Below are experts of layer 5 (counted from 0) of a mixture-of-experts language model. Rows are named router (the router's row for the expert), up (a neuron's input weights, with its number) and show model dimensions 56-111. Each number is 500 + 50 x the weight over its row's rms, rounded and kept within 0 to 999. Numbers have three digits each.
After each expert's rows: "comes after" lists some tokens at least twice as common just before its tokens as in all text. This comes from a sample of Wikipedia text that the model never trained on. Tokens count by the router's weight.

# expert 8
router:517533519509513556469597536401505505574426529447494506548458527462496465475482601596470413466511479496451542515502477382488527517486462499442453490494535507556566531533
up0:512454468600549472413485532429513572551486424514520602481513542580508579487491531524442491601517574471494442400541479425508552536452459448542601589537485529509455533538
up1:465471435503491527579465509464501590574477565575533510460512525505473577561498486562502551425464492531523500571435513510506542480500428421480467445460484439461503562458
up2:563493526413497529521470462418431592523443526520571521544452586509527544543456557477521495486521529569508540534468418526469528462427582465419494525462468431438475501549
up3:518522493558445545552576519441476514537523473457469457504488475489462478490525540455465461518482400488538565460566511538446534494573455515569475441464428477434521496446
up4:507512477610460516503583578497523558483469555423554512540549511392539486552451431521527534487434472508511581420556571515459599556429530485585500405554490423474525486584
up5:487491593449497559453485538420439495583455511450444471399462498486495503469464495472571460478486494531435436417513477512550497566474465489498459557561586516439564426491
up6:523521475407512440490468545593488486569476467527523603501479483522495483459416544544492439474508579525456414483504442479429475517437491585510514491498477495455570516513
up7:547549489529440527452544476596570581466394414501540469433354523507449496562525469532554448596511445488506519482527472492496443493486442520484452438523433488545547539536
up8:548485494440440589531428577536549524469533442549500487450584541548573555425502501503560438523447456369445531472463546496419521549536439539475549545487485515485536537530
up9:436538469510585553515503523472558419475429416442481502536478450520509550494535453578535424547468427504527559551453502588486475497535429555512611459533471513541372547495
up10:488447553478403482616546572386553443570478408484606467561533476477641544600584475504450536526485551445553510508417352540383438532545431437529503545528512488509518441519
up11:578513554464531608482531655468544529561516475476472479500434474354482493489452563486463581525437442432509528468470544473488522402523536394510484450516529550541471515478
up12:470520530465581606547488406472531544463506405444466393424458438528509513515550524522480549485552536573463488416495479482499512540398433391453547454584487528492508573517
up13:463510502468448420481425531539428553484610528518504481453525471472510528385449498533359515483556521527529480599534422482529585528441529547590488592519493547463446444487
comes after: " (", "\n", " \"", "-", "S", "I"

# expert 14
router:514545549553538495355579478473475587434444554454456478505489434484543496484477588532499578494502449399442610504524516511539490553488512462505429519451442560386439513450
up0:536487471565531471490459487500467473546391540521444504479579494490428544477615513445467486552506495457527642495542491533545525453476440369525495582523431489460470439497
up1:493609458478424554498507511485462561432459485542406457454554467403572479516460498426443459512488481564426471488523491423466521483416445508545480541431510497452537507411
up2:442504455618582457527468459518548435464516534609479464542482487438470539507509525455513478480495447494400479523489559405497468480597581509423500610475481493419442508502
up3:414538545507397576471434543645497496476553463494496528558497447587558462397487467505505586507443483551529499443466519508487543537450622505497443560498493518455552514464
up4:503531650518515570429469557505500480450460495491516445441594552447526477463496556484539441497562431463430466525483574527446625499467445520531532539559462521544435476552
up5:483569528539437551517532484503439423401563480461519493499416496408472466446490485555472444452530501456600593563474486533558508541546431506478473562453464615470552453470
up6:461463650554457482485478495474584519463513508515493530443494423494447521587502498428439478491628423533538499473470454523575503435532422450510524507492510510456483459450
up7:431448464476431481522485512484463426483474482504456430402564509592486480480478505524551499568445415444574499489618489403454496495405477467544530532511472497511449454487
up8:520501465591490487513555541488463470536479547556507489529483521523469532534515520499514474501572511613511315474554430562559483467543461444478444607437503426502469469428
up9:495604531489338425557523495559473568486575471540545516550516503485434456558520460529519510453398460558529469608566426553539481671495466523457492520442447550413569512495
up10:469525465444466417468541436472576527434494408497502508538478470510563565466437489508507569518527456506521444478474572511487524482498481509499510515462526551611434567382
up11:471427470528439590518568550637505474509485539530531551545569520453511547499435504492508484598582426463547451582535462521600518498515429514490502557516527449428441492350
up12:518486483535465468490504489535542546494463520429496574471491528473471457419623562547551506450477575444488501490410515464517431440595473521476498475512470477421456522589
up13:513476505535446569514561459531563506449429511505464574487448490533476534476404527473555408700509501490521458523557489461527491514431593436577501525595453577535467487443
comes after: "\n", " |", ")", "|", " 0", " 1"

# expert 16
router:446530484451535643519475485506517498599598479413466471504557474539598556447518617536517460519508522496490444505507356551515480487475515455528472491540583460446485429464
up0:429426487602455480558558411502516449538429600417506546536562471538427585448531499496525449482535490463537594482526440475425468372627521490495559585492489495483451462438
up1:544478543543477513511565518500469511504497522481483522436526518498530422567502561452552497450544437477404489422517459543444574464604512439524485538445531490525505567582
up2:533560527513568526456469515541606512434537540457613492505581507577488553502611451507559493451372476467518412537504411462565525439529498473423513501562486473439514536448
up3:368464489467383554571526491428490500522459417453568501478490489549583504515552509549488554500559475472572461470512496511588492519515449476509433491532494449577492551547
up4:494498587410480543510419476408513432502433493548518484444514474406513539455586548442549573506505507497423454574378427592474612502547471447447500492462532455458528539547
up5:476422545682526512496547480531484421581502557471576495536461545492465559467420554464483499439538487468593494441526537503405448431482446531494598464493514577508585452536
up6:506516549582502472470403507457588521539446505429490468473409441514570546464553522514534447447506472537469476463525379574455419559471549376496524565449482546475579445515
up7:543495513397557414483494492492503456472441552484464539497641442409475415485567449421497415533566494535529523497490554457492456472451476477502473431449562538438455432545
up8:505538401481543514457531488483558557513548512539454534496449458426407478545531475414515459500529438451510496503528479391520565552492528480511516602457481451492539495444
up9:471555467414546546470488506537441500456523559555392500460594467547515624544544432545515439442527508510497460481481471569494585473538457567494466493487435505442470501398
up10:530476511534487514428478507509614514483499558515545466492533445611437580470567568528493518423508498458545488533490479360423447483427415491503512506552486482496600515482
up11:501430469389435573540546444450417461569491508475499495567488481562525504385511543477599509394450507464539523542494487489497413526405449552443418486528425428442471575451
up12:612488506512457540514531544500513527530535463575503527443492477346456463537511431355527356563494473438517534494572482549491565466485439507498561436564520447470576497515
up13:490443543554469581504577462479470589476533478499555518448567542525454473567511498513501515437462562525574506501439382535511506494555504473426473522521522532351473451459
comes after: " ", "ro", " an", "al", " st", "g"

# expert 11
router:492504507504512444459537549510557496457477524497499459455519519455438539450488486479468523489510403399588454491506461556523460516497493431473482524492430432550610473515
up0:479537523447528554470523527472484521400482492464558450502496502542511359446549475476522581469533529530393466449547525456521343466550440588540501578438522529467493512505
up1:423451534561530572657474498452452475558579483556562536490488412513508521447547442569485561566574545484437515538472544483466505490514481485553472468501413498529541443529
up2:483562509442386460541512386466661507512490482478416572485445453498458531487499544538567560486569522479410513427543498517570644443516545476449497567429518524367600505517
up3:474521468544554528529485462522524453497427531572581551447570474476500485417555451463566475365508459406525518471481458572547482443463482440508520538511390413562524553544
up4:510476513520525454565384530469541569466457532490430558581528511466515491483474588490503520446531523519410478506492495473490497521501491409411590424521392551504543438568
up5:534476517437475473620534494482478490602584442492443514546453487592506500453436460573516525435424570481478537449431560413501506427530463430515533559421574499511521444508
up6:501432476559465552545538549509469504505458522539634516572526532506450583444443482512537567462544564469581525483527578513522549463508562485482500535538515484534506521664
up7:548529508430482558506520541539480444477616537433560556522522464541488496467458494534507519596543491478473467508517443534476468514552540452571501582437514503497539616534
up8:545565458497386516455488450516525388430515520514509414532460545489529544531476480541491532619511490489464389607539478517397450476545446558551517531502510536494481552485
up9:536457536473484621481559543470527583514547432507492584560441565508369398494555406433416389487533441471522487547472504444544518563439453484535405522472510531478555556533
up10:508620489457467458496440547470465535577496614461493477535529556546506421545522535450546523435409500533419450436537474473536530480514539447455478414525435478575487498563
up11:472492484422515563526521524570457436496506557526401444486498491546492464470480555565527557451522494479507525488519425509501470570528495502576453521562491527503502527466
up12:438512489519493451473424531489539540523442488502500595541563530396500533553452526526523454545467532489472521482479492519527406546499480524534594472465531459580503557453
up13:548455468474422386574472463565531494459470595504526426547524505491520532495588664465465437492512501616599620492419509448454559476417505523471576475522460425519480510529
comes after: " of", "ed", " in", " to", ",", "."

# expert 5
router:457474549477513527488480484480536474377479478521413599413557498385504537556623474457523536453526431529509501605501485588512548539509478459446514513498573438472514482499
up0:484552583443523445453439503513496419528598535539511524589521530464574483449513604621554473458530512458461506450534512535450459508502505578471498512490402466568451575432
up1:516576427388492509603443496530486537444492483597606548453503479466532462480514430494427420466448438478510515468494540513426447539480495534490416480496420530456545432581
up2:469514477558487562516461483472518520496627506519574516475574465420470443522510431509540447528512501430425508467556492487513629472443496559448533579432480525557412495503
up3:513569512493447510476504464475434433542462494523475520485489511466512553511570553528578451515459495507504427463606587536431517469549523489517547555465446523530574479562
up4:545536633435497514577502540427505549505430407560533409470456446519554500451572451488436518481555572516479627593438559496429373522516470451489498475434538523454393522428
up5:562481559494483493544550536506525509590498488439566580424474503471453614558510533580499496454555469415500580600456535656453491508469538517497489410433491570455470559531
up6:527436479456569549485446456459586564515618565486523531595478495547428584515412496630532574480486560465498596467521488461580488518504611556517468506470527504490476523492
up7:567573572552480593438560429453415500553455465536544395450445511570483551557458482500574456509490543460522534431449538453433520497474459555478410513464561557463495486448
up8:471520557516458522509472530566531559514459554533499527522533604492429498475545502513496508484493553435526428408594494544482451508447511474464434545497524399470448514483
up9:428482562484597489613430535624524515481455448475449462410515487484491510516495435453508493406522431533441547531542497505444521526435530499448489417478505411417463443432
up10:543458496481585441502526547556461563498564469487496443423459544501527491494457508532570546492482511372467505521537426446528458450467520559471549498601460466422497556543
up11:520480513544465515393485547550484497525567432513439594577423436583512351393468532632557520478495484501528534539417495512562535494486523494594493527568577513519449548480
up12:455503524542597492468518557519538545506451560439490556485397515500504479495578498477446526505509501493465475500503472392441546482529540588534408504469426479536554531494
up13:434528435423573471477468512601612525501491527514410470394418530454597503477460569473490491546440562494380361495576417458488532502584508605482494455595485520574481541531
comes after: ",", "s", "ed", "ing", "es", " it"

# expert 10
router:554529513479458471458467495403475453530483568455464528498557507555467468493542491501476537539541532579569533598443551519474507455437506467430482454499552553464534445452
up0:591434486490538489478518515512462471456577587542553459468572502475490477531491467571432428469549530603513456510457544479464526539500513468480457471460475577512550520558
up1:447476528478487530504447525475509563551539449477538406592539566497505491501400495464493487459495494499537479447451481569343491562517460483505441541453554478533584538529
up2:425515497475510427436490458506538512509497502491452484488458471421505393431433532434626528472489545563466604524498483483461524416523549508475611484525457427468468447555
up3:494509468510463515446501502528493484502575549467601556514638526478486486514550583597533542401537453571473493596446460381502517550590566576554502475524467468463510543463
up4:492445514490510493470457566506461383491555504357485456519396501518488527479544415509429501517468571460418519511548477475508527455561504463483484522503492498455482527530
up5:548495532466484481493450516477477420589679462485541521452560521444450511445512463463498531531456458556575463530507487459454610423543523642534425507526472482533523406478
up6:609573478437428527553476441582547420502568492525515485458562484483421456541504559499518527526604532540521544515474517488487473514470469462502439561567436470596426493537
up7:364516458487441463505492495496436580461536525424506551474530579521568448469435495469528518481585489527485524546415567545431468472532512523509477495485537588506528501488
up8:567468559385433472400530529522476415512503482530536478580524433561421497523567596429538513459518542516532482530459551492456557543426522505496547476499551425504590435549
up9:511521520481511536519474484420414472532570437534680481495504536527512550411505470515538475523443534561457572514580544470488508519564513538461495472510503576437548463544
up10:544611477561479446512495409515439492497528405405490502525567513508501483533514442452539417464483527483535440427415485441528392495500463613514547476544464502553507486517
up11:543532530501444527449489445522608470406403465480469492411642483496502542401560490481556577471469547420543485569468454463547518538528459462511443465452421474462525411550
up12:474511467466461444491509513446441395494539456549496448479492459537488461475472569519449496479526595497511542531456466534512510404566500512477516468515477514492487582534
up13:430559483571496493528562507462418498508532522533508529491478542465532606475572387455472498436495394480490458515490512487479519462551486527425543488530451529517522518418
comes after: "\n", "-", ":", " (", " /", "•"

# expert 4
router:434429505526465478414475523573517444529497560510527442551591492531472471452527514540482479517395491481442475502445540590562585471504531547554619506503408554533470468493
up0:472475546591445484538559525481479435440551502538432518487544439540459360401442488526552463489525564500497482546478496541494532577409466471433530508477496500480440509520
up1:609431407514497505574535538606540391496569558550493433470492508494476428525517461541492525583484527501410464495443500589505507458567437503486496485479466439473492524443
up2:642428511443582530494510531491508592611507430450551528496510478497401499516541474531462528465503567406481587525471512558510454502503481490516472499503469543453491567408
up3:435461602450502455366479534542576502515478508520514550494533535481455484483550566476466493518446557483457531528512436515608599498454503500513525458576365503488471567540
up4:399368455498446502447573500535522509532549671532532589436459544544471480549572541541532346503469521506567509507465462586426533553478508552485455515433510503533498446467
up5:398470564512534524558498488489474482477481513474571429514430511436433531504530531521497549423549463500555513450451485582402537509433497545522464532484388480554526525446
up6:426449442472555445610575563515537532427517461517473541518521481500574582453505372560475484388440480521497462499450499628477493472451438597490527490495427529594549551472
up7:500533508450527573505544482504426500498550508504529527406526527270481496442495510425477526503484459510482557459437433392534493545493472519556545483505464562562516552507
up8:472452561518467559557484536426537449515585467548469525399498535520513583440432569518472514478484499472582426479400567504561523436445486448390471478510464548542477457410
up9:511535496456610426422499488541509540523520564579482437504484420489465558441431537522508528557473439477584476596549488518508525427545480532497531493494526540511468468467
up10:457486529471484463466405476588527484492471553511526519510571558451480571487487456460515564527572473502473589411547548559494540479559499444467499487473430452529432464522
up11:543550449421561592524536492549523520550508447579375488519532468502531565423446505441541546495442482496416449559486474436512515541461431477449484464554534478544481483538
up12:494416510478384447540490501434512542623495482463503462473426566491455455532448536456513470405417497406517543560555518475596533499528476523512575510531438529500460471496
up13:427517549511493595533528503406543486487590478509521559454499605504501536549444511522466426461505565497455464457474542469478490497568523518507554583547431561469540433538
comes after: " in", " to", " the", " of", " on", " for"